config = dict(
    n_layer=9,
    d_model=320,
    n_experts=128,
    experts_per_token=8,
    d_expert=64,
    d_shared_expert=0,
    activation='swiglu',
    moe_layers=[1, 3, 5, 7],
    router_score='softmax',
    normalize_top_k=False,
    routed_scale=1.0,
    balance_loss=0.00346,
    balance_bias=False,
    router_z_loss=0.001,
    router_noise=0.3,
    init_std_router=0.0175,
    lr_router=0.00133,
    n_head=5,
    n_kv_head=1,
    head_dim=64,
    vocab_size=8192,
    norm='rmsnorm',
    norm_place='pre',
    norm_eps=1e-05,
    positions='rope',
    rope_base=10000.0,
    rope_fraction=1.0,
    qk_norm=True,
    attn_scale=0.195,
    tie_embeddings=False,
    parallel_block=False,
    init='normal',
    init_std_qkv=0.0397,
    init_std_o=0.00936,
    init_std_up=0.0397,
    init_std_down=0.00468,
    optimizer='muon_variant',
    lr=0.00816,
    beta1=0.9,
    weight_decay=0.023,
    lr_head=0.00798,
    warmup_steps=96,
    schedule='wsd',
    decay_fraction=0.448,
    decay_shape='linear',
    final_lr_fraction=0.05,
    batch_tokens=131072,
    seq_len=1024,
    doc_mask=True,
    train_tokens=599800000,
    steps=4577,
    dataset='wikipedia_en',
)
Below are experts of layer 3 (counted from 0) of a mixture-of-experts language model. Rows are named router (the router's row for the expert), gate (a neuron's input weights, with its number), up (a neuron's input weights, with its number), down (a neuron's output weights, with its number) and show model dimensions 0-79. Each number is 128 + 32 x the weight over its row's rms, rounded and kept within 0 to 255. Numbers have three digits each.
After each expert's rows: "comes after" lists some tokens at least twice as common just before its tokens as in all text; "comes before" lists some tokens at least twice as common just after its tokens as in all text. This comes from a sample of Wikipedia text that the model never trained on. Tokens count by the router's weight.

# expert 83
router:100093101159086112112157087153165129160125145134144144162114090160145191192103120128120107123171144169129057151173082121117162121085117151089118128118104143168099119165075093116147130085136154156192131113061189110119120155178151113118086191
gate0:140160101066142155117168098094154051154129145130104186128100086163084123154111162144092115131106079098117131138096177104106167110099075134110149140114143154207131115165127135117149191111133116080118131099134135096124161099125123145144126138
up0:175124131109109113126115115146132098154136145102123099125171117205138060145100117138127135118113143131115139149112098140105156096135091143149128167095148172093076123117112126121141141115136097098093128107057187078131093152092107130163088140
down0:105103105180109127130115095128164105171088121109166128107068107139116137185111135166095102126171139120163110110138140127155115091168164108108180132148172077018152111134145098133108116116128147109184157171117106121130150094124082120146094115
gate1:076105146130117133079127168188148084092131091112135103134130131154139161163116156130123092138143098124093105143155140181093157113159078104128096125179156116170155118149111168146135160128128111172137150134156106140087153094121080103152088130
up1:093141107119096129132132112081153127141167192159132154096131123117097121098144114105157157096182153162142154112099101142182131146143155089089096121134096153187124174085182104120094179071196126114112131121094116075115114151163182121067176111
down1:063142130126101067140125098105080155141110166212141108180126110120204120124115139088157132146098142145158094084078119096141084142153146124152116159141166190135193192089105082077153128153138111151101117112094096088146065151157115135117129128
gate2:118138145138098124102074105085174113167133122134090109124151157118158120122076185068188139140156159132143226127177167146122164159110113167089136117145139119184106155134099106151139164167114094162141112075143191162125158142165184099114133146
up2:140084119114115160117115185136172126153109153177119158103135120118104116148066150102114098125133078200117192139160102154175134152083098098136134125125126121149073112125117107117164199138167187080169135128162143136146149143142186174160059150
down2:147101118100166103172152100122161140115128182149140131063164084104135156128182114087111106141125138097110113137087123162112138099138180182114128105135170146080199150086123104120106146190162106130176150153125093165129171104170056120164112117
comes after: " in", " 18", "–", ",", "19", "0"
comes before: " |", ",", ")", "\n", ".", "–"

# expert 72
router:072079093168094125120147123149147154145095141145110085164098102181196133185131114139141118081135143130156106130147121122112131091100115147116147113121154113154093134146105109072175160059174162149140155080096179066128089148144152092122098154
gate0:145185136123123133119107135186149075169087098176118108127070149134157113128132126030130154063192114118138107177064143103135126144161124117146140161127169101167116114085151088146071128105189114152099144143092114078067093125122122145157115139
up0:078128128134175135139091109134126118076120075183117111133103108141085097098131134176108119083126089187187125093136097079128171132110090145109081143239192158126120129135175076093139162125163122148116147126097196117098148138089103102174056060
down0:163127102180165072126154151148112132127105110124113143111219143175081122099131165067142086123100081156100119154161162134155131131161155173087126158193100126149124162105123108097100144155145103083129058102083105160101122173125133194186131140
gate1:095137136116090094170135100125102118168177131122093119109161182168112193100149153156118123078109112129188189138106159130119096100082119126078141088146105177101134164134132146144104105105185099114135121075153176136099096111140107196072164122
up1:116134125124125154117175201129139169128078136177136082111114136059178141147118105105097119133101173125120161095092111170087122173125078156191120125098139088161096151136102170107140133166121171196093115147122075126122183133156124159067175153
down1:164131137168142157125138150090105173102155108096126148140180123110099163138068095154109085153086104133159081110158093122159085134126116183133135115088124099166118093117118132131156126104129128141137073098149178141148131227142120172134146095
gate2:138157137124052113126107129118143112086119169168133131127129166186146146134111166086161170135119129173121150122079151140103182108142121143122139128067152148144088102202079123111131125123123136212113122105174156149146100174164101075125125085
up2:031190137083111056068120131130165120086137130136155148035117062130089230089155163128047066141195161150130152113137061145154125151090132095118079133151137105170156183080136131113111100106121171134133138164132138129082155158110073108160126134
down2:164168086049098103093127131106117149114099095155160182160106152176167129141095090070167160114149099128192143178082114043138173132105172066118158140190110124103114149138118109196171159109129122174071208119053141060150168102110152108141111128
comes after: " the", "%", "1", ".", " The", " $"
comes before: " |", "\n", " of", ".", ",", "%"

# expert 67
router:084123101165082123101130101130169158109106116129086129140113100143176168138098118149166114116162120139138088136167107082172128098117082165120162162096135148174117118134091064091140135064132107139132186089067182101118135151157102080127080163
gate0:116141143139130152139155084180168127131184172133135134122116108115117046106146120077128124157077158072146116085101083121130174065138140115123137132116155182121091183103134182132135134108142158137114170162084069083117160107111156159117168146
up0:093115130072162034146105103108200150125088104084115071118134178161080126148124117149050111115135123101125137094125141174197109122109128108196111142071073101123098114133076111173153195146159113120123069157120130174167091186121119074135104128
down0:051142185109141089143182090150117116112152111114162132171043145138160186126110150175120111127097140151148120090125148127138129137088117143117192070132092108112151140121109162125090153142127115147160129169164106119156132122113137115070174124
gate1:084159086165114212123059148140109111132093156098063075080092105121191132161113110134156180125114184121149113131138151114087117083141128145151123106192133168128132160124109138096089138110105118124199138128101119093124124083147086163120144138
up1:170135128153156141119112101137120090149087120168107099135150170117160103143128157147121050145102115131162103110107121100147165115193147171170150120208166148087070108134135118098120111050126121130104130159128100110198132130108216121126106136
down1:089133073169105119127138123179125109128124189140155109066149103124131180108107094130142123134107118111085140104141081110083191147158175078133099068116140075166100181154150159143123177153143109195183134144148149125102111108173156084125155140
gate2:086110155167166106088146077073047112138101143080158124181161098097155098108115095140116151081113165107095089178143111076153147114139122145172156111147174158124074066129140128093145121105104081108115128060126134146155112166057137095145122076
up2:161049146128120078143095161138183175067089117099102174190115114108162126166156042123102124137096150162153098123163169173106117116103118131167156193127167160087120097061081155123117123120094166141113147103133133124126134143141159169094078102
down2:137194135153140102120108107110061114165116132144174195165130132101141119139150162060094086117071109075139115138161146114099182197125114080221075103118097106129067097122138099129164134112104174171161163138099130091126135132085156112129129127
comes after: "–", " |", " (", ":", ",", "."
comes before: " |", ",", ".", "–", ")", "0"

# expert 102
router:101100119109088163104129144171149143109114150149084122172117126160152170178089119138180110127123103176171086150161104137147132076094121189051119160093097170168104108139036125119141122093124128154162179105126172092129074160173087099097079170
gate0:126166161105164155122100126108063174112133168158103149094152122110175108122068133134085117121193130129172130113147084120080066094095109038115077107090156194181072094046111118113197149087180167076161129148114182108117121122123100163129134116
up0:138102106139140128101157141092093122091101082144126113121131072176111108109121134174128135136077082114059152146136143172165112136159120179137161110160190095161154154213210099071107147138083120148112148175098154163113138088153074146138189118
down0:125136171124082144075119133110099107135119137198161108104107137119144139127080102148112148084105080178101136130158113137150133087092017124123162116139175135095061165101114106082098124105135122084127098156126177111171130097149122173104142123
gate1:152028085099139117126172078114155071128131120104144120184171169152146129101086172125105128114117099085065116174099092120130096132181164170133164092168144116088153089146186124136154157108173134096120104130150083080136156107107212097128130117
up1:080143071188157110125139084133177086086120163087179130160170140088099184124159132190121150158121151156157137140105091147109136159144136199078136118092161148098125106156154155118127139137152136060091140085127089124127138119146137167245139113
down1:080083179104096175149100155111096122071164139060173149095189131150176137115101098135161106119150086182075149107142173121136129127136185134113156136155124111124104141152108161100130179109096163096112129157127133059206133064141102163104169089
gate2:139117115097113157128160151167157086106210101075114170156128141091115123116079163081107182117112158154148120114128156111140123158174157111164098045132159181189140082178112191126113131153165161163134073124088108159088165189128154106025108119
up2:173143100121137083129109155112148124128105142175134101090129086185187140199122121109173093161141093124062102081142041149170129123108128116033129128132140093103125096146057095064123131100105117156147158169137136142211062090125088123155131255
down2:150155203174198083106084136163136146110213123162127187108163086126116127120144096129138143092090128087121133173091134091151096136147167091187087105089134103201149150130166204139150153201123136147139136120158144128134137071125065124048129159
comes after: " |", ".", ":", ")", ";", "|"
comes before: "The", "|", "-", "=", "I", "M"

# expert 74
router:115133113135104142104123123146155107118095184163105136178149128189178129148097069178115087066123157130135078138182061142154113094103128166140129116099134106180101109143083094097130144046155154158116149078036126122126097140128127105091128124
gate0:067122147106107096157138179095139115198130066157099177168093113152115119154135093129100168117120119109156141159108141095119146144101093147132119128132102102135173078150069140115134104158164173093138138168076086112136126109163072087141100164
up0:098191082126099071094075205117182108137130147095118100143096153121159171112116099188117138175145122130139120164078145138104121042130094166123094084159141144139127136174120122097125031081127096155145114141080114120127116177154156132132133123
down0:162159145133124102104128092138134080121048101095152169097064150169142146060158109113147128077173136129142142056098127109164102111123117120215131142119084116104066122132158135112144099077152165137091121134075123184127125110150144104128116108
gate1:128098118153172068112134140172243108130129135214105112180112175091119120155171079108135099105165177144124108171119133107193135103124101144106123147122070097088093109147150165144120109110155139082065110122112102126080079138119098140128134051
up1:113123138123194135203162125116141098115144080154131127113175107113122129129147087080160088114098087118114141136155154097186032085080127169159072140131104102114114094058116102097191086130103163116107093140097183139122165128136181090150081127
down1:086131083131125159179143153098080151156206080093109086085215069151108138092073179122131121200065116118126077123134145064135163142134168157088162142094135118162137089186160111037120124130148144125179090123116098089132134154192183135099122139
gate2:117114136156130030178130112146131170058124164171126177161164109129086101136128144102163134124157166134126138118161096130121134085132079117157147183160105130182148108120102148136124089120145126123118165154087178156088179116095068134190151152
up2:130091120107076133081129133136119123154196103157085089070089073096172149152193139117111068160102090095081103198109143159092181146160094138136075146172107143087190173138111128097153153107171146129157101148104086116140157176131138116127153057
down2:140116129129143165096089117157115148079154127147138132132145044144143146171115072129109122117121161104101125163130140171114112108163156135135176123132113100150138076093087134174102157111097133123103132110147180137111165157206123141135123101
comes after: " (", "|", " UTC", "/", "%", "0"
comes before: "|", ")", ".", " mi", " (", "^"

# expert 87
router:091118121156125143110138134106173204131119146146103160177120100097140175128128127151180122105143089156151063121152111099182134142151074135141147173095137134155128142132090079115111101114120106158122195102071179150106089149133098078094130096
gate0:162155149109090104170143114142135133085116161140190129130165183158142099123159115193110109176120169145119190173150120125164156079172115154111151138055098160140099126120151126098141141105096189117120094129090153166098118170044130133168164184
up0:094172050094143145119106162176149181062162175132120138130151124118122082122167128188120105153141179106109128096055150149142083113136152202110146145118118130158113125135166149101122137103124129097070091119112107109151111162088124160176126179
down0:167088106207124136124125085057160074125096108170138122045141151110032135096126137138117161188167105154171177120048124100102137176119152115130169171117166051092103130214184094062187089141082121121120146158184177141128149135123120181092140111
gate1:150145133116055115112079101123111151129153171210133154142143170138099214090131119128111098143150127167118098144068173096175158097129100095107119122105072114142103126186077103112164109065087103100045116135133127143086082123123148148181156120
up1:089145083163141144190112144118160160172139134098160218089137154131159152129157120126108129140139160088096157069142130195148126131128173120155189099121094166147184124094148140129150094123093165216090173145108116161138149121147126087144127157
down1:132160096131121135168141140180152121131174115144139136134087144091157117138143142100065138072112138094148141135108073069124122127101158100104142141087165125138131160172108112096142079142085103163178129157215093211085101100166212093094157073
gate2:114184069134155134119185156067154149091092140062119137173196151155167105092131163107094096066127111158132112125126067155156149102156115145145096174142109130107123170105174085116126124125119158180061153075149119174138133123080112139136147163
up2:145105160116142158161135112158184140131133140162154178101085065134107091091126156167107126179163083170127164083133092166119092161096139142159110132141115115130159099136076157159134088144091063147179081134083151090122192127175146091155129139
down2:125146101112119131115164106170143161145148091171117163173115107112151133108109127123148149124118109140114132139143181156145146106128091068072164145115121122128076110083165167116165110112138151137115197112096142134168114128125158212118090169
comes after: " |", ":", " (", " st", " ft", " h"
comes before: ".", " |", "–", " ft", " m", "0"

# expert 7
router:114147116138096124130182090116158149119133194212099153137114098154181143182111104129164081114128114174176092140162078141115150080105131177097177167114038138142101109126090078116151143090126156191148145109058201102117149172141130083089112147
gate0:121161123128132138158204090092093135092153112174095144010143178089135128114163119077121147147138151167147135132145141078130136148143127045122168141102137112108086193091084151127167105116121139115197116153168098152149101126152127145170131048
up0:133158131118103128108111148150106126189130146126154139107155126141116086093161123151062105165161060150115125120127173117103124131143136096153118101073144129165144143127178089156100187181131139065083097134185119044103118117129080158124193140
down0:091123150117148156054141124091123180133161096110148153130070104064152109167143090165114216187170163164110127080092099135117093176099146160137046133114144174127115183112170142101115139136082124140130123105135105137159116119155145137148164174
gate1:151159097117140140143149130146145100108154115192138117118110143182103090151116147144162165211117102122132121142122136116174116091135146097145102166175094134100153166097154111089089183140171170151148129149097113117107138110085130159156168155
up1:133163123117144117192157141136110112129169099182103121154082051156147090165145168133151119195088096138141152122119130105174114137110139120150171102118093160155161124146103106134085175127121126192131111121140115128160164123145143184130139110
down1:142137194115165035056061169102126101128120190096131141130132127124188126188125157136141132130126143148100082099180100161101140130141193089085139127146132083128167143137163121172074152190141056134087125140122116087098123154092142145096153147
gate2:162098109134101125113100130116106143127107129150150127154145128143142164144172166088168107068164146199094152104168107070142165179127149089127177198142135157196133107109130142107077141144094087135154110143128133100133118150095102188183152131
up2:147149160121112131034111113103122177209147128137099128079108121086130110146118190159157159129146062098099109137105151123135101112138090145095162119147119187178160165109118176114127149154137093085156136117157136145141130052062138147160096115
down2:088156092149123153154137116148172152103148041171120142173137059163130043124094145090102143138167155129152153146111104081126121070081160127122196120122117134112137113107142137108134080105176098125152109097161142138105168152167112155112152086
comes after: "\n", " 1", " 0", " 2", " 3", " 4"
comes before: " 0", "1", "0", "2", "-", " 1"

# expert 66
router:102127131114088166084144129144161163123107152227110123118138101174148110147131095138145107113131100183137086145157098102136151073082138174092140167112076122135125171103059119136127151076148158157153136111133169097134118162178125090111149161
gate0:147154197063094107127087078122163186095160136109143142075192137143138140101086103138093107071109104135112114104146084170110144131033112118086122153053192068136125104164120180160127192111153122127187105188130067153120142174139112079108190105
up0:130192122074097165164157164143114148163117093156111135133147111111142126099053126107045140115165123203108141086120094134107135088107100087178064161119129097153100172077146145145204108125073092160080128163155078137144102117118147109103173121
down0:120220174106103078072123157129112121104116124111092029162149114132122157122102105198087148168085129205095132100180100132102159111117136139140126160139099142113138160097132136105115123104143075144170130138123113140119117082057157098148144173
gate1:122153101093076181094111149146135207147121140130136086133084156150176133108014142108108114174061181153169119163131104146087176114141110114167128102106159191136137109115151125123109084098193081097135080109125107084138115126161130167091119127
up1:156143127135144089146124133117111076126061115134121155143130088113124148102211119136118163121097151160087077112109158133081130113105111150084122149148148096117111152160168140163094166164122115198164114181126157133182142129135081121122138143
down1:161168127133122084111169183154095183104152133085106139123079048156125138155133143159129103166138158129159108144107058083118099145133119146173133157093174150133078136133102112143147145143160160147067097108101079173094095139124138109113176117
gate2:161131155140065175061124155160135136127107166130081066121081140131100108127134095115155179082138087142181050111128141071135149116101158121108150087073091121116052117111103158156120122136099101132122108132203077133107131175100096138080153171
up2:060173077090099034111127236109116114129140145141142208104170120104105117131114131137087146118121076110173144109116127130100157135141170121141143152165132085154139160189127188157127121093133179131120162137181116139115129175071115096147120127
down2:148112070107156150114127057134132081095183133157101158167135135105128155133118069164132167075111171128134101155126128165067162190160174103138083066098092112101172139094106116141110137137119141182129178101209145129162114140119117164131103142
comes after: "\n", "|", " 1", " \"", " 2", " 5"
comes before: " \"", " |", "  ", " MF", " DF", " FW"

# expert 42
router:093107043119089140115186061163125150100129114247132120152103103131114136167112078143154049124158100147127105138132111115120150097101098144127181158097088164165122130117085053123153139070144146126141125092117150066120108152149183113050088159
gate0:153122125096167165152137092051113128147132138159069119159151132104116123153086144075138153096148190106166075081139097153100133110108073105055115088106154120062152123177120148119128136178155136140129127085131128123129126158062229128138167095
up0:106133139144116139119141175149139145148122133093178165159130077107145177138104094082138128164113123206058185121122121137148143139157139121175122159098093111151089163133160113185087143113113109165101152150160124090084175136153097134135092115
down0:110172137150112152083060181102146147143136158145166120176187118148146124168182136211140068123132147105148144135107141110164090094132170126178036163025153117162119190138116133186145136155159130141122173083059115168116121211158166113187166135
gate1:152074090136080132120103096131132198115073165126142078101173166144095072107144078149109089210135137135132144075157113059124151117148141148142108095142121175117054144102152146121139096104104129142118155149106090108128095155121146150103145088
up1:136110198136120106164107060112125109107141113113080181125124066115147142140119164152123184148144122087117156143120175179148151151156146129084127133079132103134163105138124127154117133122158141108132124121089198140114140164102093081126107112
down1:117119112173144133115115140125112094158129187088149146182143124127148148159098091143186086117140106151110168160126133148176149160053173128149111144104107176110173196121091164111118082113145171163118121155094189124100144157133157123150109103
gate2:105136082153107156222109171163133097180142122135111133108124143162151125167175112097130136119142135117180133110143107133122101090127049132178183116125109087066117110167138153147132176101170142130154199094179081191121148145115149141181131142
up2:137148136143040100096110141141203136122129139097131094140133111193110145101117138176166131141089114131149157147160092054141092145157154127090130112196092121126117154155117094124169116135135096161159128115152129112214069089178130115062127203
down2:148055108080108156123095112179123166114053125102115147099183151144178153091122153162104055096137125117172139148136103154073102138135111124132158108150101193105176085196112092168088122119104178123132159121088103102106127065111111138167122121
comes after: "  ", ")", "\"", "a", "i", "o"
comes before: "  ", "\n", " 1", " 3", " 2", " 4"

# expert 31
router:085087140074119141100173110180133172134099170123104132148123095209162118155130062145135096110143124143108121161150062130136132121097088161099115183073050138114102133145081096102132152103165151148150155088115151088108108174170119114070103154
gate0:144107130116108129124066185100147156117101126080158152109152167046111079201138105099162154141153141128096179139114123193121077155157122093146141127113154097168144140126132186109051128129121136149165144174158132155163116170117114096108093125
up0:130083118105134153154152127105112047168097101112151072138140160084142087165099159101172168052148148111125110136146149097107130182181178123121108161168148132148114170138097124141161083108108103107174152106139158129103136166144132078099125052
down0:173133099143094168133127129115113165140113176101187127182204110087105133155111151094120103172092086120166106158145132108119111102178135140068109102057165103147074156149154101089147201079144114098096122141093141107136112084126144179126116110
gate1:084087092110168173087130151143161144134155124105105153084170130177151134143163071141096070129074136078163120081093121177137136114083098151162161144147119168180112135132090171139135153106102079158127175159115142099117097102155138112140089107
up1:116126162127231142118059122156115107177124097159146095104133202185128128057145151164183125134116139113180142088109173164096099169070147121134074130088121153073106163108095117148145152100152107158131105142121166149119138141156096143101149035
down1:161107123103160140028124150162138138136122176105137153114115139141040101146042096187074109183100189082168152153144125123156125146091109156172163132146111059148145119142154151140111106148093109122085187099132110140127057138128100154096127126
gate2:109185135158087106158110179143116170137104114174145177096139040158116080161128109152110093146106141107145125079099184162109133095132154126126089138190123157176126123090096142107140123080158147162171190194121128164059212114169140171103147153
up2:132192110133143106152115130148107139099088158177128103146137017153094083149144125106138117132102095110114137101156174159069091083155140109125079088201062129132117087108146115100153108071163132158190184180125169136068170096117157127075144093
down2:136127112185092113150119061101120100144150157149096181079101140119148072121159130126128088093154100124143113076148080142103111145100088111133178111219135098109136095170107073072105102178130072175098168140122135175105168119109129109083167082
comes after: " |", ";", "|", " of", ":", "%"
comes before: " |", " the", ";", "–", " York", " China"

# expert 124
router:098095130145093125093098108159174109133111174122122142149125086195171158161131132119166127106125104132160119133191100131150168070105117171078153100106147127171116119167079119082103169073143155148154109118130205096125121186160137111128102143
gate0:118099072130142116200112155173121138089115143113082168136105131146148151200104127146125131204118134105136162063108168147120111118173094124171144129153092126108078142126094161141097122077126107200133113144129081096117165141161099106096080126
up0:134072074149151153221152160187100149117118125095079097135127172118130088129103097102171189151096122090124186080136165166108085121172086159183093186116070049140118131161135133158126101094151065155118082139104154100106114115162118119167120108
down0:125172149156098087136131116101084084169099113131138106113065130084086141105156137081133180157129083189100156102080115084107107174103068101142152102133105106096128073133113185135140109184104196120062092157115124098155204082091099097136102162
gate1:049177154141120115140122089116155063124112138091145131026134127099149129109134122146153163172177112089132114194117074108161127126131117152101138126122172195127067116150115125222142154131157137124148170138106199177123126144116089142138106110
up1:123108096207105083097087168067172159155111152169179118089165096159139121128125126137102108130151115064152130163086155063148143080150124180119138107137120171129161160180113132142100104144117086092126077122117180128118170113117197128089112067
down1:164116161138141079118103134112106195087109114126164178106155128086102166160142102081069114204114127176110187099160176094130149077120124131099135062117126119150141123198090120144130124193124138134089119091166135135153104170162159104137113128
gate2:116141135154134129088098132112094143148146100120100134091103090141126155098200119111147121166126143140122179154139139125117144133149142120143073096130126089095037130146143160152118156140106145064131121102069118116168128103155177122089114113
up2:184124131090122120107111156112167141168104119081162165100089112184083091122119138097126173127107146118137120166162147093154149157191130145161142079129140146134118152119178095171134107156125096143124056126059105125122102087128204065123089173
down2:128150128100117136120096186153140146127152080096150108144116142176112150185106082110162133074155143118120124147129209079146154131150137193148062129126139086136173166156157144086133174092144129126123143146100143139180137123102128060149183125
comes after: " the", " his", " The", " a", "The", " their"
comes before: " of", ",", ".", " in", " was", " and"

# expert 64
router:091146033096095181101174089102101163119091160118066149139113086160186148125102092128149100097172119145161113121141102091163147113120095170095126110091095147122118122143129090150160162050205145130132129118102154107116123100137185084111140149
gate0:137123158134145142173109188176128175125092121154140223147087146092093093131182163118163162108100184210092105035098146159173129124081187102134089171173170104077141195125066143154112128099123116112141179083118083183128105090133045120107056080
up0:101160199102108081154094111111167104043126117196095173107070144091127147167176158097115158110103172146108159143188139126136093161092106109098134141164152170196200114175142137153123091112135144079167163126089128188112173077122154187113136121
down0:165134130120135204170113094125092098143177111165130141143153178103092152135131091093159162147198140148098130166115117116132078066145145152127114089080176119162102169145125117133119093110111188102126126129182143141180154136164110170110127168
gate1:126093165100089110088138138110074116086115069119123129150122131146146119131097114121116096124110123121154170185198143148175178181114132143078130121117160205148116106082167182148120121200148129125114143097136059118140150136111118126088116087
up1:099130093082082084165080077115094113094155107145117134156159193082121140148142151086162139109068140121147131180131111134132203143101065101137124075139079126099088160075136185119104138176147168129146156095194105159157198111124127116145130126
down1:123136104108128215117166083139059164127128115071144068096144109164185188167197166088088078166146062138109139077151112105102101161096151107178046117130091085137126119122100103136126155112132112077037127128092131129121110062100176180162133136
gate2:131155101111129138136123146100111185131107132195140132108175127122113074090138155130127089140094147137202100113135094128126107189116060164130117072101093133125174127139192099146137088096189133128176133095146064112091105131135142126134125097
up2:110137132135129140127104102104099112103126168149155113069131136116183158132156057164170114151128135116129166142066090137100165128137056153047131112065123091110114140121161097176100173075158104098118145134117083057131088114095050114195149124
down2:141144123108108081109117128086177096093113100189150142094123138188188090133116160140145120126109156147114136086078132170128137178181130111132160130087116065118100171128128156063115135153142102081144168107095167116068119172112189103122077163
comes after: " was", " he", " He", " It", " it", " is"
comes before: " a", " not", " the", " also", " been", " to"

# expert 39
router:090141116109083157087129077191148133102107143217090127160100115161129132149092094126134128107148105123134120125127084111135162063115102175053152174126088168151108140106100111134149144071137137179182149105087179103096131154128100112109079174
gate0:101127118156124131184122090184102061032134185142164154087122088093142179122145151122091132112108146128175173170109051113106120110124118142110166071094177176096157108114135105178102114146167124109121180119150107108104186137116132160128134150
up0:122092166148072113137126123138120133179141159083125123143117128136141193157142141163191117087086162144088144134102069088099166079079110105144149111092113109073131137163136172128103175151126093114155121125136133150158167137131085172156157131
down0:165115070154099132108117107124168101128107145110075141212124195142114112127170100092103148100137144113062092147122185114110139086052144145177181187067176129151159150059137066156138143096131119146155161129111117134163127170097096178124100117
gate1:109073116094131116083167139084092131186152168140088112108108139148125189185163117163168107087110146160148211149165151128150102097169124179134128219133139129043076116165101129140149137136197078088102109106136177075168054091163103128067123153
up1:141109173133092085140170130155088144190169148116119107108146094161143114133119138118071130182108106099208184107111146136098096112140103111136110192158151111141123165108131096150190141160126063085148064128136128112149205088124150151154146167
down1:164131102164139077091101143089142109093144133108088143160130098124191145137153151180137105106119152118176161185133132125115150155050049113095093109179156102116077098035125137088093128157161148128123124124148154081120148053139138107099094124
gate2:117134130133170121184105112101141129115111185062126121098091179159193130137100153196059142130167165132103112156156130102143097104152154168110189159124157169164085060127137124093128118098091087130117148167104119143138094118118132104168137128
up2:157121167155079135157157120156175114102134081185148188133127108117096111082152158130096116139102137068110153139105105145090132117046117089126099053139110147112137163140090140113109118109169163208098177154105206081129155159067115166113142165
down2:128107149104196130167131058088139082156123098134121143144067119134175082151142152159127112105178181132122147123112117096137106121177070112194169106119176123161134124104102180135120123086123090182101124096107159158110088143114053146101125107
comes after: ".", "=", " |", ")", "\n", "|"
comes before: "-", "|", "=", "The", "In", "On"

# expert 73
router:086132075070067152078143081176123186126124198131080124134113126165160116157104077118144101104138108132177127179116122089138135070155119180080150118120054170161090127140119130134152144086185157136153146089098173077029135152141173144094116134
gate0:133071133100147148115133138145164141165107134157146067156129124108113116099071180096139110111123124125087138061161123122124088139124188189047096133174127140098107177120095090118081156107198119155110107113133171169142122137183097131195132199
up0:106155158099157091144121185141157115161109093114105168147145112136140163167114055197138090147130166162135114113123158099151166145135109098154098091118114151080190113168138136095113125115099116092128129131119062107140168132080116177089173147
down0:162164061152131203096170177156092082104165160126095074134166154140093167099157128064157058116179111127135088139078111109098155165140147136104131124131128100139143161141123108163108120124139112131100180143138131152133112118157119101159131113
gate1:142138106077137157144125082112083190083128131153156183067162118148188108124156123125158126113117144141082139151141110118141112130067146076138086159181142139128111161107108113099122125063066174136158196130128079094161072103069114158091169056
up1:138111155113088063091095105122155100125136163167140101147104151175098109093164083111139114129153072111107213157170152146086076106201095115098163116086068127165082132154144125142073179143164111093143125098130162151110143126171153154145168160
down1:130123181138140112090115205124156147117151138128180093161129120134107120153174144111114137126100081204080123123105150125105140122128133161141120131128126173105107147106111156089096125154114140091072099122088116133132135159138109118162107167
gate2:199167085153134087049131091187131157103168163101105137148170110175106055102128107162167206137136133112126160063104113122125140207123131082160150076098127129146151092120173115133111141114145153166149095143150091095145096161128137090113108074
up2:057114176122153127097170125063126082144131074128156128090122075128124155110165174124141174099082102088103088119127135162096088158149110191056052130103171086150109122137124150157078118110129092168127176155104151171119151119110122074104187136
down2:124126157148102143209119087175139131120149109155161197148098136113156075117114094114090152127173111123108151110115104111149092144145141183188136116110126123121141072162175162110160140111171149126082170123076171164072135191159127096123154097
comes after: ",", ".", " and", " that", "\n\n", " but"
comes before: " the", " he", " a", " it", " she", " was"